From a checkpoint of a small mixture-of-experts model trained on Wikipedia: a softmax router.
Below are experts of layer 10 (counted from 0) of a mixture-of-experts language model. Rows are named router (the router's row for the expert), up (a neuron's input weights, with its number) and show model dimensions 0-95. Each number is 500 + 50 x the weight over its row's rms, rounded and kept within 0 to 999. Numbers have three digits each.
Before each expert's rows: "mostly gets" lists some tokens that are sent to it at least half of the time. This comes from a sample of Wikipedia text that the model never trained on.

# expert 12
mostly gets: " Kh", "ō", " Bh", "iy", "akh", ", Q"
router:537404503468454535536511416479556498585525536492583514495458460565460513488416567574528498504512495533530483490487551460459490433503580451503513496457519525561487428411514586447478436489574539482561591428523557516551486572519551462398581512558493442489530437411502548529536468475506579551
up0:494591579561538492428489518428515638497569547504441431517447531422573481519494524595500547466484454451462625498516596496565432473496520509441460494576597477490419482544523474545520537502636564512497464459475509511512526449497501400537558521618417464499464522495471496602548430537583439587
up1:501566389508532503497485508525471509511551471481519489452433607456564524411533583503417518472489527473482412505557493503567542395453524599504453480533527514616518495435471554480485471455530557425503480410479578577542452533534476580446502515542431509487494516474524427445562473461522573554
up2:485459501568449454550418429581508486530474521474511412469552441503557444452575418506550534527532556530503465536492515528456463452563480460508493503453480484494543437455532528443494460521572596489433457492536466537484464478484520485441468514620458644533474436443481509454538524492441504513
up3:559425512532468468480495506521545469591458551444527393482493441588491477443389480507476461490532482575551466408524499412463488498472586466554474584434413507612456448578506459570452547480498487538525480510508439502508492485479555574466354481567529499507496438538452520508568547505456404585
up4:477561525498524599429458432438578574559486501604518497544475488537535408546500457473557450590492598447484532559530543484511566515441501536508498496422561602576440470561466468534436505488427492482478541420518540507523498483500489561399432450482486485550429487418529535457473472471475480462
up5:591489497425461553549437516557481503568572418469465484453487444498498504624529522541530557544453474513476450510440399504534493478454476431467549467511536519452483459567411536517509461441469457437442523442459496457434659498571561611440509450562538506509489466382488504378460498443504546560
up6:520487444432498478524545435512547492486449500480513555375593450542491496555519516498530487523496506509529533473491537379452383558542439495513440575438424452532512476430555577438504483443561503541507543482492527491560503425513495532471580397614451502523504487477571589506519546534508535509
up7:436488542588524468528525485554516465511451514479501470511510521408489504417549511533560475579500532530542526552489416473582551491510515482445468513486426481529533517443528533524479495459520590447579590557570485589586409459504476521508510461472471462484534487512520501564488469453575510515
up8:523527553487506530507511490557443506553521450520539525517450419486447432590438489524479442521499478524455413543512541576426578451520584441452381543447462533425546497526441520587530525362469448519496587513590527508499515496553458469600557515448511499557551393496506533508523490455541550641
up9:513486483494492520490484480402454529522487555473568520448532474548475540462385558512494511563448452494565470460545507543441445557517506442502520523449505520481431518535572496473587483540551466489372576459462544502480467474470509492416549422534484547474518505516527573572489507567493528559
up10:428546489518454464551483484445474482498510485503671562437526481539459507490490592527496527597505572474603562569543559513490551495545537472437486468524487409524515533535564600487390513508501532480568432629508481586502500508511446366444569451532489474483456437495499511473547506496439574448
up11:551523509521471485519429497520568551542441525487446493477619368495485561474530400522559392457431526573492564493489526483527476489563549499402557531498527561490457546517550546518472490489491566415472422445460458532433544443627472425508445405532422612494577577451540437501450491420480548532
up12:570417517491448513510458522445577491573512479567451494495508449570502459496526510494551515589545483521523525456507540492416468416488516579493478569505475586489542449440507517408483551518550483395563611498537485537493484492513533582476362453470575510594437487504477481495524516516591461573
up13:521472512495459446520543559599492395541527515518452391472547519433528555497501528574459545517412563477467570441560567469531449435515484426553490531441519543471417505432493492434448488499572500521466554417535491456455510450545555526468591474412514501466457488409546491549476455481510614458
up14:575443512503482561517471531379527529507492531491483490512523421488552504476425496586559523611491426451545517552463509450449469544510634485541503538427572566531467494433484550438482497490540571453508537485389512555530532451540473514461582494522469405612484580522530421615482527452522522593
up15:548511473427503447442597463538578577435494496531600514574499446517463502517458506515460481477490537459487500451531555557429516464537495531474492536447501508521470442515484506471464561416523556527553474498594494561488498514576460472502417498559435439559426396476535469577483578547471600445
up16:483512396455568543544508417477552473483519575453535424484495402511506466578431478529484471431531522493426484480540553529439466419541541501524531464484534531487535549458576533503478531464519570503609556542456506475467473468494520442492612489522397416507593523399610418522486467497517572455
up17:475496418549519490479482515540472571478431525476469498399588528452487576537560546497500564510465529429540548467439513561588543543496430460519490526506537538577430547488470555509409450455495591473524568428432557507544489499500620436431575572587447441516458369539501448561486429482482542492
up18:559392528499442473496470457495503535543509450486514517492468370385442583547597414506490462502529563540471385467455459417481486468570424521477502516500414508616549427537531585488509489495532499466530584469462565487424539546505584579480486525535489427471489440460498476475427457557453528536
up19:548472499451488391539506483464487464522461487553483540372583453518435495549554485591418531441471583554529506581446503446478534400491522455462409493480495451533514518559544536576457433447427452467470457450457543578524523548551442586488478525520404496541476484489561501525483578419508519511
up20:544575494485519462484576478513455559436562443597480536489440489555534546625498402499558531379479522480440596388518545502477421420603559495551397484510493443596507504506501551481431470472456456386578510503629590511561460445540483538534563410623453445565547485546549532550495557516541535456
up21:534428568536543471616544551431434484514517570482439461491516477490438407404474547542481527538502454483596475507489549448469395412475538479561524554556466603546465516497467591457403443452495561460556514545573445559527556406582523458522515454595499462553379499523514486473521509558557419459
up22:467474549524473510545488539563467436441483504494582531606517556616437486466572452577498504547505503448541471445479476474446495500487494555464598565468523571567481503540559476487478498466473613514530565509502476555481563513554494517527600507490473545484537481505496467612523479400463487579
up23:528465515498369413536431409494507510408549441471499503493546413506527570399538631527483472501447542515477491534543478477510578541547522471468432493442430493553448489461497506559503431428490568437566570445552514488468509499533490484489487445519516481490555540436525433538432521372530453456
up24:472449585461535536527519522589464535574499507421506546496494415597458492523524436503505534416421506459447569517598480403511441490569545499553472547459439527523465505578608589453483527502491521478508462458566563520539565556483488509453466557481470462498497485438523487479548492507570611531
up25:568561503519562494422511499409528497545551524491606495480507505566524395511448465537586486479474489508422519506437554441508517477465438623417458506526455532446444495548631442502544426554640450511576432543478441567492407415474538436466414500460473412567497457470529480534483503520479523454
up26:573473486484479475570427407350516520529465452440542554457538479400493530431417372532508477499429558541573497571486517493445557480508521474472541494465438478518507525608592469486517512555515473492415563457492465579518540527428549513495433389576413462513527434445529579522448534418479502503
up27:451599501526444532564516458558546602514476538515528499490545502513494492429419508531556565466456594414554437453501522451532446514464495458569488393469477507557484473530539543439436537495492498454453537434494505558451512436482424624469572479532500499411463488443575442441628501420546424478
up28:484423575513503491599454564483582564522496458510474508495444454467494473454465581602492555626444518521502556504516462492390562439445495436505533533460487580579533430567494535556521542511510490506506547602506613537503540507457571537478510445504452497459500481467554458501453466499476518511
up29:528407513546505539529445569540497523434431469538475510586489461514500476635553452476467516596479530501506485491499525482545371447570529426480414465543482462492444555450472472557497498440494564488411580411555495490411472506549629505405521501470472457468436482499497435458557537517602453518
up30:416494433480433468552529512514506484557422545504545494485519542513506494509514522460458483592478470438554510542482544444560470583524556409518509533436551461488522527487471494523499457465531501543501491488553549491522483544566508471530567430559538401482528399551489537464545475596553513573
up31:574457520451537534502497470495418481479496447471505504498466485577542498476550432537613551549545443517513377459567425534536406506497601500562581524424451455524394510480577542488469498560454551453482581463560570552565567524510487559440499442551442536502413483476533445377444470465530616584
up32:499516545436440530420467576622472541489552463478505460416454442482482510546546505523508485488520469495445442536491610507526566545513558468568514487417504543479457551525510472547518516529506555470505522473592519504467493441459504450481582509478411579509454525540604521536430477446463543527
up33:609478492478450486558480470447572533559460501607587511488590571582543514457489545478530559564486506525517441578456541496573469489452426486518442595538578474547472455440552469455426464546547522430512500578441494502526504495550608502494480421456538434515399387616510533532500570589505488525
up34:524386472519490546561437487469478477496505476516542429551565444458468510562529472556443480575505427600655576494501439468464521425508539543471481485440488534596425557428549537565431496472617570451530548580512441492520485513426500443502516426503500361461512515518374514477493453470596446488
up35:437393522421348443524466462529536478495429450428473468491476420448503529471494533585518548554468483540451586404474466575538468539529540409523536535516476553469535457604476552519374483513486515543494484513372479449530483439586584510449518553454463421586527413479422514446548456484493598537
up36:580478565495506500490537418630516451517495420505564528513437444548464596504519549548469429399476488597537505530512481479468463513455586535480510452571585512487512486522506440470547473528505556397499540455479536407552511561496547488491547549519486432528517420529499416465490455568467519541
up37:566506412416403514601502546508422442448592464575484474461554530616296520500461491450493519408514552483561559567485492496448463524553438498545479555462404503474481423618540524525410492458543501450455502533533476500521534443511483490395465575544512456579464362559507513535449480500484555492
up38:510399504471454451506620473558462535517445494390474488527460461495422504527524534504530482440505492444482496455477509580499530489485562461464474478559526435433562425525443504510481475421462540469496579451500452526550446485544504482523480570507539413536503458583502461418501422671486447562
up39:543467512438438568530583420446472552458536474436522430466524514557536491494532527594597506463554489529537430472439559517526500472544575479606568483410508492564564467429488490427479436451577592436631517556520470446563538454543572467509571425511446505481508481484448437428596479482516461451
up40:539462538516528565481391546564630522449414512455544461454515535472474430514435406548488557593434488386585499542444441504407458528580531479479511545484498499582487407571476550575455421482453506548516552572544596561481524423523543463519452521574489446558515463567525515521537481617536523454
up41:512532508486440453487422542533482463555470366453602490517550460569526578507553484532601538519491494497581477565564478424427519520538483395481480423454475529528505562573518514464497498430528525441483482430517541587505448519624567546498492542493455565534436454523568425551546528459497511513
up42:487449458513510481579456445483489507525540516476414421470468384473495479461555492504447528532500520594577625607455518475391567438483497504522492540562536488572490523519410539454574458516468436577471494501518554468504514503497490531489383534498453505541459495502519277548546427481505493512
up43:548551551433394448600544469452540518501473446373557497499576429476411581539506530553390492463407459510472505496536484544549463505513508411472555531517395545457425512476527554507453510479557427514495525505487536604451497570502531488437493455525504554491490523542499512509497531468493531494
up44:497526485403482509537642547499511508429543423442470498455543343548448427511475550495462490544484512499537526535459530589508453470599573511478464556397507528554530476453489581447451537437548538427508466470492516467494533505489439520533502477548571504593469417509535458479498588538427532560
up45:537574611436491478500429530580448460521499517556556471478487481575516470601493415511395466529536499480512471499447504475542548464551566546438419480496621500452565477501493578532434460417525506494525446462601568478500386610537491464528512510573508441472516467491496477507459433565546474583

# expert 3
mostly gets: ", and", ", but", ") and", "s,", ", including", "\","
router:531463579499510446541512492563432590402560416492514475469461456476528473556469516563463538499476573545607507519493498451505427461550559435437428467471457555555460389483508566456501474484564625477539586450554533533514508579516602511466551428520441455528420459459473470598471479496444510531
up0:500571456548471512540548500531553557580538460503479490548511429540527536452485437481403441519464464539588493457471557521523467419474550426489500496467461535465435606471496480541576493472503491515515500479483493467458544483450418562489531521566493417569502463542508511522402434590486560644
up1:537530489535493486518547485477595522551520547415500508462456455506553466449507544472563489497530539442428571497484564541527484423468430507463529447433468529474505512498518492465481515487533575549553510469538468392411399463470519500344445394502613562559480394479504501492491442507521520468
up2:570551519602595457581438583612479531552504463513445494442476503609569516536523479461488534507433503538429463455501475481504636501532528426397491485451577531597458476505522441464446505459458500535594441533538438555460518477496495468472487364444577525512425467513365471553496556496472582448
up3:535521457560538523518494475591547529544509534494462468459468485543493423511526524548471537523461511483429560573547515523428513579481509465542540466565482508507487442522489632608439500373572581416448483522457485502533508502408581461556475537484537453549514419565546457412523456465491588441
up4:414485530484494451486523421507453489437466487527472538527527455558481652474446595602501450478557550510504555494437576473379558477461553469478432431447612483525476470531498561456523538470515510454606560581508474549540506581553554534453530429614460490543451473482489579520487569496514579581
up5:489486475512605450517554540522468503519500456522455496458484404523526525495516517459575453452499419484463513489442463565390532512517442461521587447511531511545535381470406494398524493518564467529611524547637477533477439475463444461486472445614518453509490490449411561438439497577551523499
up6:575428417508557477552566539468505554459543446365571544519524545511514362451482408472544538505525541446523464543534455499579350509536558491366430523520556553535470589467493531507500492468571479494466470499436597491521503614490450470524498444532501560532433588514600433552438519509488531472
up7:573469429489414413451417463582406545491463411525558446505535489465515442447430557451425453524547470523461449447508567526366526483504564542563444492391489543489528518485585523516506525535463420514478605464485523489590476428473509477462513481542555515517485387464472479448553548425424494604
up8:510482516470423478503466554388511486476590435429508489488574447504518538631395586550490533509447562530552562458506511421443513439484565388492378449454485443517509515532517507504505480459528634461525525509515451595574450456540582507454461509495462419387548449488457507511519511431548517580
up9:589509477508483426557498479518487517544531507478531526557575450524454523433492519511492471436394527538515546505442359565478417454556440525503467631367471530501482476343403525489488562465500554499550486431457485525476495447448475560478410544454531426537446421468501495526520557497541476480
up10:573543546465562504513464469534521481508514539563436505507489553573434525506506428548458482552481659581504571537426472416485482495509483490471439497411519530561389541430537557532477520499485478492549588554545491551492419565492556508427437483515511466462490501503487468469478460492512450506
up11:496519514515488466514465472446519472561537516551466602512605457498482559494484522548486476511546447556497635418525550530490500482475562418549582462476500440543359553569592472520349478481479467464520530514612521555456530577588424533520516465529498498535493493477572455481523440438442477528
up12:476530571501439610486523507483464600543433462482498489510508453493512442525524514538448483510510475491568464461507537482471518384544554500511485547542511546519485441627550488511514496405561559606468508474474580478473469459387540534450510485503546504550356394465560574553469492604450558435
up13:541490428493402469485485471398451468483487413500529357539445562510579647536475534429529563506604585523579472479415512448461506481539462428470503548515472485459507488480457526564556504561504520430582532521501483571465550534449585510511515493553517538541439377449460513539480499442475591550
up14:618485511386470497537516540479545537462499475537519453438447497496537413540451497469456437530515513604583482481466523436508534440532452501471392501479444489516401383444595561507454450527531383428476523520462512479518551465490496470427487461495520602497481418493542491486516529501474478506
up15:540563518528437492481503469480579597451587493561539499511493449533577473524449505578503444480480574644402613463464492535511419458572527428436494513445474518561427510425516419439475622489558470447665516470475523502530509602449506404477391480431536504505448546526542403487453467492544548487
up16:546558539454554497497473367505530494464518476424376360415462476426556469518557474493511575543413575441536494508504558453416572490460465470465450541473517456544470455511459508499489514548529420495461475527471541469531502522583560557502407528474456586506484505547494497516510462488605566463
up17:551490485518563512541469529479559490444552516505520475371430390446516476566526481514430611441532578475432544518522498521541587461560471563435519483549509532510559340477504588418533416501517509468475523517501551481471486431536438537455436525511521492520405452517493351439452440475540449547
up18:529433461485532549541524555552486507487578454443509468482487487544490510551494525454513511488511428446495470547515477479577446544436530428471353481486418601523445460458565462512438490593621447432489557466433639488463486556426488552524430504535491446548479463502493522478499458411500457537
up19:487483521558549493537468494463461579472433374518560520521550468557465484517525510610495500474509529472591413452497566472467512494442503481565599502458526468494513530482503526485505428448472563533499537539441453591510444524540515507456510484431528387536485413539486581425532435432545474536
up20:471449493458530387572492560497444436527493453516536525486577429478413496508576511550537496542483445557573545521451519471533510464514376564491470468421487565486458526414497511536438566544415541439422464515558456508516507555508491448532574437571476444503474354355455536440468517539501518608
up21:567548513564543554523476450440405538430528477456446461487555548483532448508512593539598452472495592579548469385447567484414495493510463571468438525468394573537469388551492558530478529500511486426513540456471520601550488566498545477517436416576462498563463517477468453575619514538408477497
up22:594487431598500509508588456515516552519465474419423477466487474530387474512473538507414540557545588477470475560475513434595571451532475470432330475465476526508441474443601519488509614532445505486498469507464609553522567439471423548410536517526553472513540510519506368551451559495455451479
up23:501500482467541466534539535545399463507514580442584452538429504538573528573555523491523536444442563475525542536422529550499398498452538433453505380511428591505500435424487505439527518484535511403618567546457471574480523474522563556478475505457512471667531500400513456516542500495483526521
up24:534527520488445421574492395484555458491429467475535451529450510465590398521418498505439565435508470437418417527515495524458487373513482546559496539493459540556515540424478507459491478440535464530447556524470497559521479569344502373460388436507502584468419456566513548497526482357476542536
up25:467432572508558379606500491519550511531481441405483492470573522538426493472397512539476497441498410528426484424459488457496425515394496578497643543456493518550465513511490447564426462491625525475493513533502578474496404483549508438549374546569517422519453387503576576477557352444446506487
up26:450425556445495488521484475477463512473495532532573476371578547531445523523517562580541520547538400574590478479461511474493424551588442435460537550476437576557496484580472499529535501525517447497509485446487440655509493489499506557448503583537619532463502531530481426493589448460528555590
up27:569537550535438489478438443408512513469493493509491451505480617486526469519500437416508473558541584535437504422518490480453445505448526505430497415512468577530489499430518484508485554440439503481396430509467508460463443448516597557470476515437512376533495500536527449472589527498479534525
up28:416469547425518523442544495485603630451475524506449530530525477527515523488502529508444501458422608530502541500546494459521467402599536439455523497462393434489492532604541440538519473502561579485502521523577602485433418537497474389492546466538564483559468541568561413548529505455506543419
up29:447492556504428467564530498418488472436517474470481456470516531526525557480435548568555550446544505528521523444508541461548568487493592447480565494536459584607547601574436467483472473489544530490529538494416556507607537469457534414432438433480491438607637477567402518444526476492525488460
up30:570499475478480417542509518510461530473428509497437494508484561480498622553577465526530622487479538539504490529524514468484496418603581574382459575538481620479511521508546472479477443474466470476513496535534530472461518471437581424570548425526483509409529449513499445536535519559494538585
up31:558617497504451448509492462460522616497470485447533417489494544525492472516531466454404545406587506468448501532482473426537515530488516568465455539383543554518447571511649520524455530508519505471503543506480439526482416508449523502504365394521419447571507407483596586520490400438412562525
up32:546478585461467611548597522507455571484535468456476462482540406585498480489475461481495471565533535426495481498461468597509419421502471507574441540472426478502438500490457498409470505547530555512513533420540456522465523496478444584478519494536513469526548470523496527592551500585461591552
up33:592489585453504514464530477459634528508477396465570448552449451456526599490537431513425541557453501508544562468467530528538452416509455464548387430577465553452457572468521546473432588489470519513537478626540484491523505493514571448411529432423553490579491500526487467454603495555583563528
up34:468515555446517467592531594548356614478597407437421475482505516501574493572506559604447483481444488445532415453408484455503511507504479465456507444446443609460515425484438442555497448491586432527509578548405488450468428563538521562485470486553497482546462441494516520504509485605429524513
up35:599437518481386535549557472421473511503474480433453514451557499517452557522502474572485521518470598557474490421536506484481592513484501511509526412460443524520412541493539545434564457578469533489558561452497536522550474520479531465449490544509529468537404649472483494466522546553547468544
up36:485504479456499500543538441538485474437562402441519439443476441463509477572496501530481559378510489427481480475472498441544564498538476554570521422468511482515526427477543529475464412633562496458447595501468550476475433518440554588532339500566479520542491366611489554520429464447500479587
up37:499543497435520460532506454500535431528502507567507425480425571510505539560538434552490580512462532503581512513563525485503484467546593461478478503494490482471500478552559525422541529477447472441537523540431485544494461490508519501400433506431580521524558529499534558500498587604515525495
up38:469506495406517475475528587433485609487530415462467590518520481422547484568480529584375467583514534584529518539541554554449471563445471517514438597489416434475459565500550475504478433459645463500545500557478494520510478456519582571431479575566574517456460458452454498513476497489444500386
up39:525381421523434468493448437523469557503588510559480501510474465432507507499504576497480472525545446532420486441501586511539466459545521432407430463529532447514459453472454442409460548547540553451503507520529393515508498523405507531482407375501508541581509404536539478503474502454446483610
up40:563453530516553572558485556433439520475494565467447476501486558663514468546538414355443554465481506471567611573501562458483437488546479486493483407458453544514436548472465402487465398506547463466520633349471531541433493563545462537482452511576503466578574536472522492515556469544478513513
up41:581482472529411496522455484409379520481484527428475501396493497454584555474493486544498449538507483574434545443464549557501574446509512495432380432489424496564464479495588465556516524510530570511578588445475584423498421490450455462437468493516498436479472446523532532520589541470456543511
up42:432542404457444499435544473422497557487481480527551477525558433550516442495396562512472452579566600553589511475468624505473434522563563496468328518489455489534506461489508546486474550483563481421471466493604490504423507515518519515446405419593540483612414474486466425487606554529510552551
up43:553418502564446589463435456453423427448547489459449483544497517562437459470458516580519547465465530437477527476486548554573569532444591487492474468485495422584509466535578451484482463502577555508532503546524608599536493641500524532495455427522437402588456492428506428557554447461465545482
up44:561482544476496529484439540524565553502609439433423524494479435498535496543583562492434556548482532481566502484465474523555453469468458568488498508560470559486411469517531496506494514462515526511528542534514554500546487438556529449458606421444516544609405573518535429581574470611494488559
up45:521410575381403476520484487431457493483523550599515452525491494478535543474494491530477439551501530546547533555543487542476477498543580444380460532485536582471487578450524493477526431496550492489542497493527481481488502582494524476411527443465462472416567491393424473469558411582478496405

# expert 6
mostly gets: " was", " is", " are", " were", " to be", " has been"
router:558455535516489433515536506436514417539456516494581418417523413546483525580452544538429498511443618563533589527490526478486504457519546434421444472469534477465493453455503483502478452493544485446531513499473539540573458473541671502416402430528499476486423481417477505553532556513519498436
up0:423495591520509534570540561470476492490531523556421430462498431493430508507520512482467440487467509575561480567399551481493383475484520473519461506393540525495509448513513442510386476528531454443517484553463529510469476530508482503444455489583466412439409563471444503388510477469535461500
up1:561507613533464572525455548544500548471528456495453523523536399476449477475488488502435552435441490572505499448484551512499509514653576548440570384520481482546488536581635456481503401475482510571422597492504485531613486547533597436435443405441409539584427417396469532494457529429476450557
up2:495502457457360557517484526446556559479547426471502554509540536498502596491607444584543579434453572473506498439459513525456493530470479471585435392479511540529480539560594523435491518479478479425524537474524506463481540452554511395436458455457572523582461530528606461478507467511568454509
up3:443447515549546442468452575477505458456465481485523574618537434431527450499486453537557548397555523590420545481441493506511512591554435470524531594548566543522515471493413520520529482497497562462583428455484570513426522524542543480452472474560473511496515511490511440408478484441598543478
up4:457470519535487413545474567514511561499615483487439490453471411454421448590464457477503537586455513427511531570536492450576509454491534508514448511536529484509549492489524471514493489399454466466532445519631502499459575601464515410513491438456463545463495486475447522479602474494560511514
up5:509452451535417510577528512429499557482504412479545449519512450521491389511507436550475485472550581527498517468543477501591410424466558445484441261486460492450516558438584527515377473566444477500531423484502527472412467561545574429549477504551572477576480525457548434407526573504560519489
up6:397454442475447477578605438433464506431470492451602500492471469522374611542516542392492529538501536577467534459468547501526528536478490389401404488523515532521474575516490481455470491524565559427465543472445487578467557466517483596496458469492541534519544475504413538480460461509503449520
up7:536465545457424471501506522417474454450582464368446434566520516557536501452516517509548486551500497550478482481471543365496504526562442488552467415404422484546453479452569553509496493537483431496513589492474474516585468504485541489452591441471437484486420454449399482562536419485540523512
up8:490484565524528586552519580486449548497532504491482514463529503455429461566494395489412559477403489520486527462479505489565523559429490477466502469505554574490572494485472439535402487475479561434509525530496519479495476507382532489492447505572353395478466410468554488379471480453528512455
up9:482489551541443564602470496517348468424437474450486493575492406544554494498527520447477585460472488599592551439547450479535436404524560501507396479414439512497482454509582469525460507532506526509458532416465443508569506409523535531484550427625525498593435483468481540481626514467525453459
up10:555526476552530553560465502464564519527511500550519461481474443518484547551490524512502623474532515537522459534561443523481498509507458400558482521544493498571486587491515508517470358433494483571549495549461545506540458469458471438489482459598482462438488486498552491578473488536474504485
up11:539459528424477435521489507454506504495561541457577447435525385536486489499448434469503535483472512562527544388464536492567559528471551462528559535416519463502489470358619504541462377515535494448575441476520539487498475558460516495495488506529476422498348517464433420502562500392415610502
up12:542473469423434558535568434472572528559489446495542516501611551486588495485444552577529544505459557514527501474541484457411497514552566539497457528505412503462439583534462492552473484407484556449550454511444522603647462470525461397546512412534437412534498474521557568495506469465479447491
up13:581458517480493483463561389498516521533463464513532506536588453476543545570587481568486555450607500355480403589568554558542485518461473496566444460466495467449530574479512481427504508479468440439506560484411478526489479506530497503541477457566476513483539408598493448465476488515568609482
up14:463466470495520564482577508498417518550384459540449395547604377419512396476417484462498476488440640552482458491392523524490458431440465488472420447504487454546523519494520513551390407478556547450519528550599509518544408458423481501429505373535533578520498531533534495439513497482513497499
up15:510542491427505450482426539430601496441505467469635542522467517491460478436495477545511435439521535533437531583477439554494461481482517479453431477452486513504533476504484523410373559525405491484509511284535496459459474525529524560485458572518415514518531564433614474457561507492536404475
up16:586458544409514454492487538595542472508466500457466438544542516473559466444493444592542542441536507577511516496454426442485477521532605435612489498473518481501584492463492557527508460480491605543475488484471450444539397421497529553462554511481505599548418531542506514437547475489518534516
up17:560453541471443486527531448478451545503481488433533526510477467471465445482498548490483494417509483623526516483510500510460486486481506465363435542407556465459481543484550520437488525507509538470551469540511487573508514482555465452434438481445483467468469446499518398485622449394526428537
up18:508505565412499428495613448433477513409491563489522566450518487577515408463403437439414498493547599643403562571516551504403520505444485519456422495513462483424503521481571502488428512520579529445581587500477509523545478581463487488492421522506521548568449535542484456564545550472470566512
up19:526482551494418446467488583487543484468463498463542426508571449535473513443553457464395592443490464545535574425480543497454477504515526461408430369488515496526484468484474549569489359477491495522497495407435577492502512457531532600491527471499519522573592535455477409499500421519485559507
up20:543491490493521534525562412521512488409490433611497455460503447457570400501526511676511531507483490367511470465458451469447478538543470386551492511392466416538537488495550507578509485450584424452478570517529504503535470522520435519432546482528521483473446432498469453546530510488540456524
up21:495531523487570526563554419581511480491483385518485561480454504507391451453550444542437557500544488523490473593586584535545494414520540378457463489465438435509491523569514567474576599457448504532560490505478515569485471499497494496518540566475499533545453441538581458549532531466482421429
up22:412567469538482464522463463593501483469481512564459476535612507549518503437499474533418482536516454540501558494535552489429542591480573474460527436487513497500518531474387549496475440455458543378412438523418466515586447553463468509512517463489534522470416521487473469420499492459564544475
up23:565450501494441468573552461516528558488424510442570399558505456487544499516423435492457572427473591603503492506440519492487522486505540506539543484417467517572535538486449533583563449520467532535679549483508581492504459487434530501474453435527532433476470416545557533531535477511422495498
up24:565486568524583500444529633542578494571503502497516525493597427488374480577500488488504451527519621543557490540458513456464423416475565506446559535502462542498508509548533478509432468471466537564576498485447502458477571495508529495534589439518508412488459414509522564519591475508521580496
up25:525469509514402548609462417456550551504554442487554472500522540559443500475449504581460432529491489491430601520442464465521523568509546502443321448491574563520520433525461474449430456515442507447553557535464465533488564501596536500484439484487521508565454516556503468513446536526491510454
up26:477352461570474495509469416534538446482506563491557341494537428484519501490509609482493555444538486464545512531586489475502438426493516568470402479480567509525471587540481486549532541548486511507524480521411560417503548540414433413496464523457560445594499420538567405513537512461582559456
up27:573435499551387521610461483530476495524518494546442590533542571496498506594458525527482442567516497603528520519494427601497476520490459443564481450492455512469461524466449570497389474558472467527541515443544488543539477481525515431474476486446553496477447528442473490523561428493491564515
up28:450452468477533527557519393617411552516412486551518444551464577525503531505549499434344468470510427506504533492485524462485559517462505482521567533541533562470462517493546514560478514480510484432491543476466523545615480485448484566448436605482351473448506482508483373427487467489546520509
up29:559518530483431535519497546494633527481544458528429510423488509548523434490533502554468536406490560445568576518424541545455556483517526385564467526513456568545543480458481513467426521463541469536487469463543448504436584466534509430540394475505444474584469482553457499499614562513508512522
up30:544582448470495599558595427604519523561583558547492505521506444546552565417457473504520422439468597484507452528478543478493425474524506457496479529447591518484552548485518613533490546516503461541577571562571494505525473519456542491398478437499504458469438428512386516432441506553502510508
up31:567484505482485478552422452544537416512460504488518527501544485578519531501488493548440474547525557471523558589447490487475424539508599464502479580476499453526507468503576503576497441455614485469461522537412489447503428528479558553480508549518484533480381434487464475547477520578535533487
up32:490466472458482439545571419426445456472572464540515399471539511458409476457506561470578524410529520501474383652463498501534613423430527487503481396566533627483450473502469508534457521468500550454454487504442524521527504510500534479399467542490477452559463453547542454382597535472568566515
up33:527536469462485490551474506519466520554455536565543428458529553562497458482437523448523533483515566474433477473538526474549539424509497524498457528430602566455519535589465476532451451482508510380425579560514592515490561464512558343471483484510451469533515479531495429485442445455506555490
up34:646506541484495456435521515578469478473509531409513400453592496463450568610494528532507517472503461452554487545471569521450492439461513426586465488461497518521571461483516476514562564531545470463549424388584514530497432544547565472419491540486477518556478430498453444460495456520507559506
up35:498504461477507591534520425488501411503534561460468522467555454532527505499504493539506443438467479555537544495457453473540488462431521446437521549480465499511449438519568442505443515430497511538599630470445507527459480519474527487419547435551492527499460473490581437553479499465569493489
up36:469447502511423392509505498469478506529504559528542458563455553486458466475494543407534463428393473496460511471478576469549460501541416387551548444407581509531392457513390505419617449447487506485537511476549435497572473546520447535476444470516503504601507482531554436501538474504470604493
up37:538447383574499487628572533501507489482528508505503424445504452478463525531600481521564454546480666579404532494540540505603456522464391539496498469507431472470440538460499499459468589534513488452481490472464444572460526568514540513495487508499515594484443535400475505417517479448541535535
up38:536546554503484446566461564466519563482433487515470448545518473564478467600510569557529526443542510564485450484503572515450463415599518459497511435452549495561445556446548554647480424491479522418454571443530537405447464558507536482517566475569451443632515441494489596517494493540504429526
up39:496393575533587529494507558522558561501537420500467530470521479522482527491438516537444461452507544428591441408452435456481527338525500548499451495474424552577429566551544478429499532431537455490558505416600523505450500505588485528546535468558556470560549468508513457481537546601540519482
up40:565457574545540509587626451517589476533447527383519458465560554545512517468530457441381524532521457489585550533566490441393480461504455426539422473461594516438516544474512569488440487512515554488471492485472569470601481486511466505484567387556473518564567524540526499487497459567515560483
up41:530605437497505441523478551539547550526506505583561479545511499578423492535513548546532540528482520441496453487547555462542507397508489490524531425440483559482509495540519409433518403516453481457562540568521489525539502541492523464447436464409500445557501476513506495498504537538451545515
up42:542460453425362515524555510559511468536627503541606447506440437518512471481535570536495506425469551558618482542536528463513464521575513482529455616460450630565511512468440546453533486515487526476568467522484458437484478490479550515479407505479521444494606486419464446448519493592524603535
up43:521431513506455431568464506526533514608466516543545573502486495507523545515479476509491452538527473516460486456510493455425522489514549485455497550380463489575511518490454529481515404411528420523548502549465554517581572509469606392503496533516542381497484497494476529575524450671479452555
up44:569497431502547444552534501473535487530603485464504521470538451576529458610474563505445528482512523447421479463564456421476445515393509536564365517532517455475499570412482499486499463482506516425526469524431532557430438494459543456423448410448590509547477521508464530504589441439593504454
up45:500475424466496568504571560510533537451538454449518393466464442645533499492545406466546457558491607499448540431507585518497430410649594442517544481486443511567415549427510535513523425485508501407494502425391444500560515506503537472553447492531562346424478501486475526469498628485482552512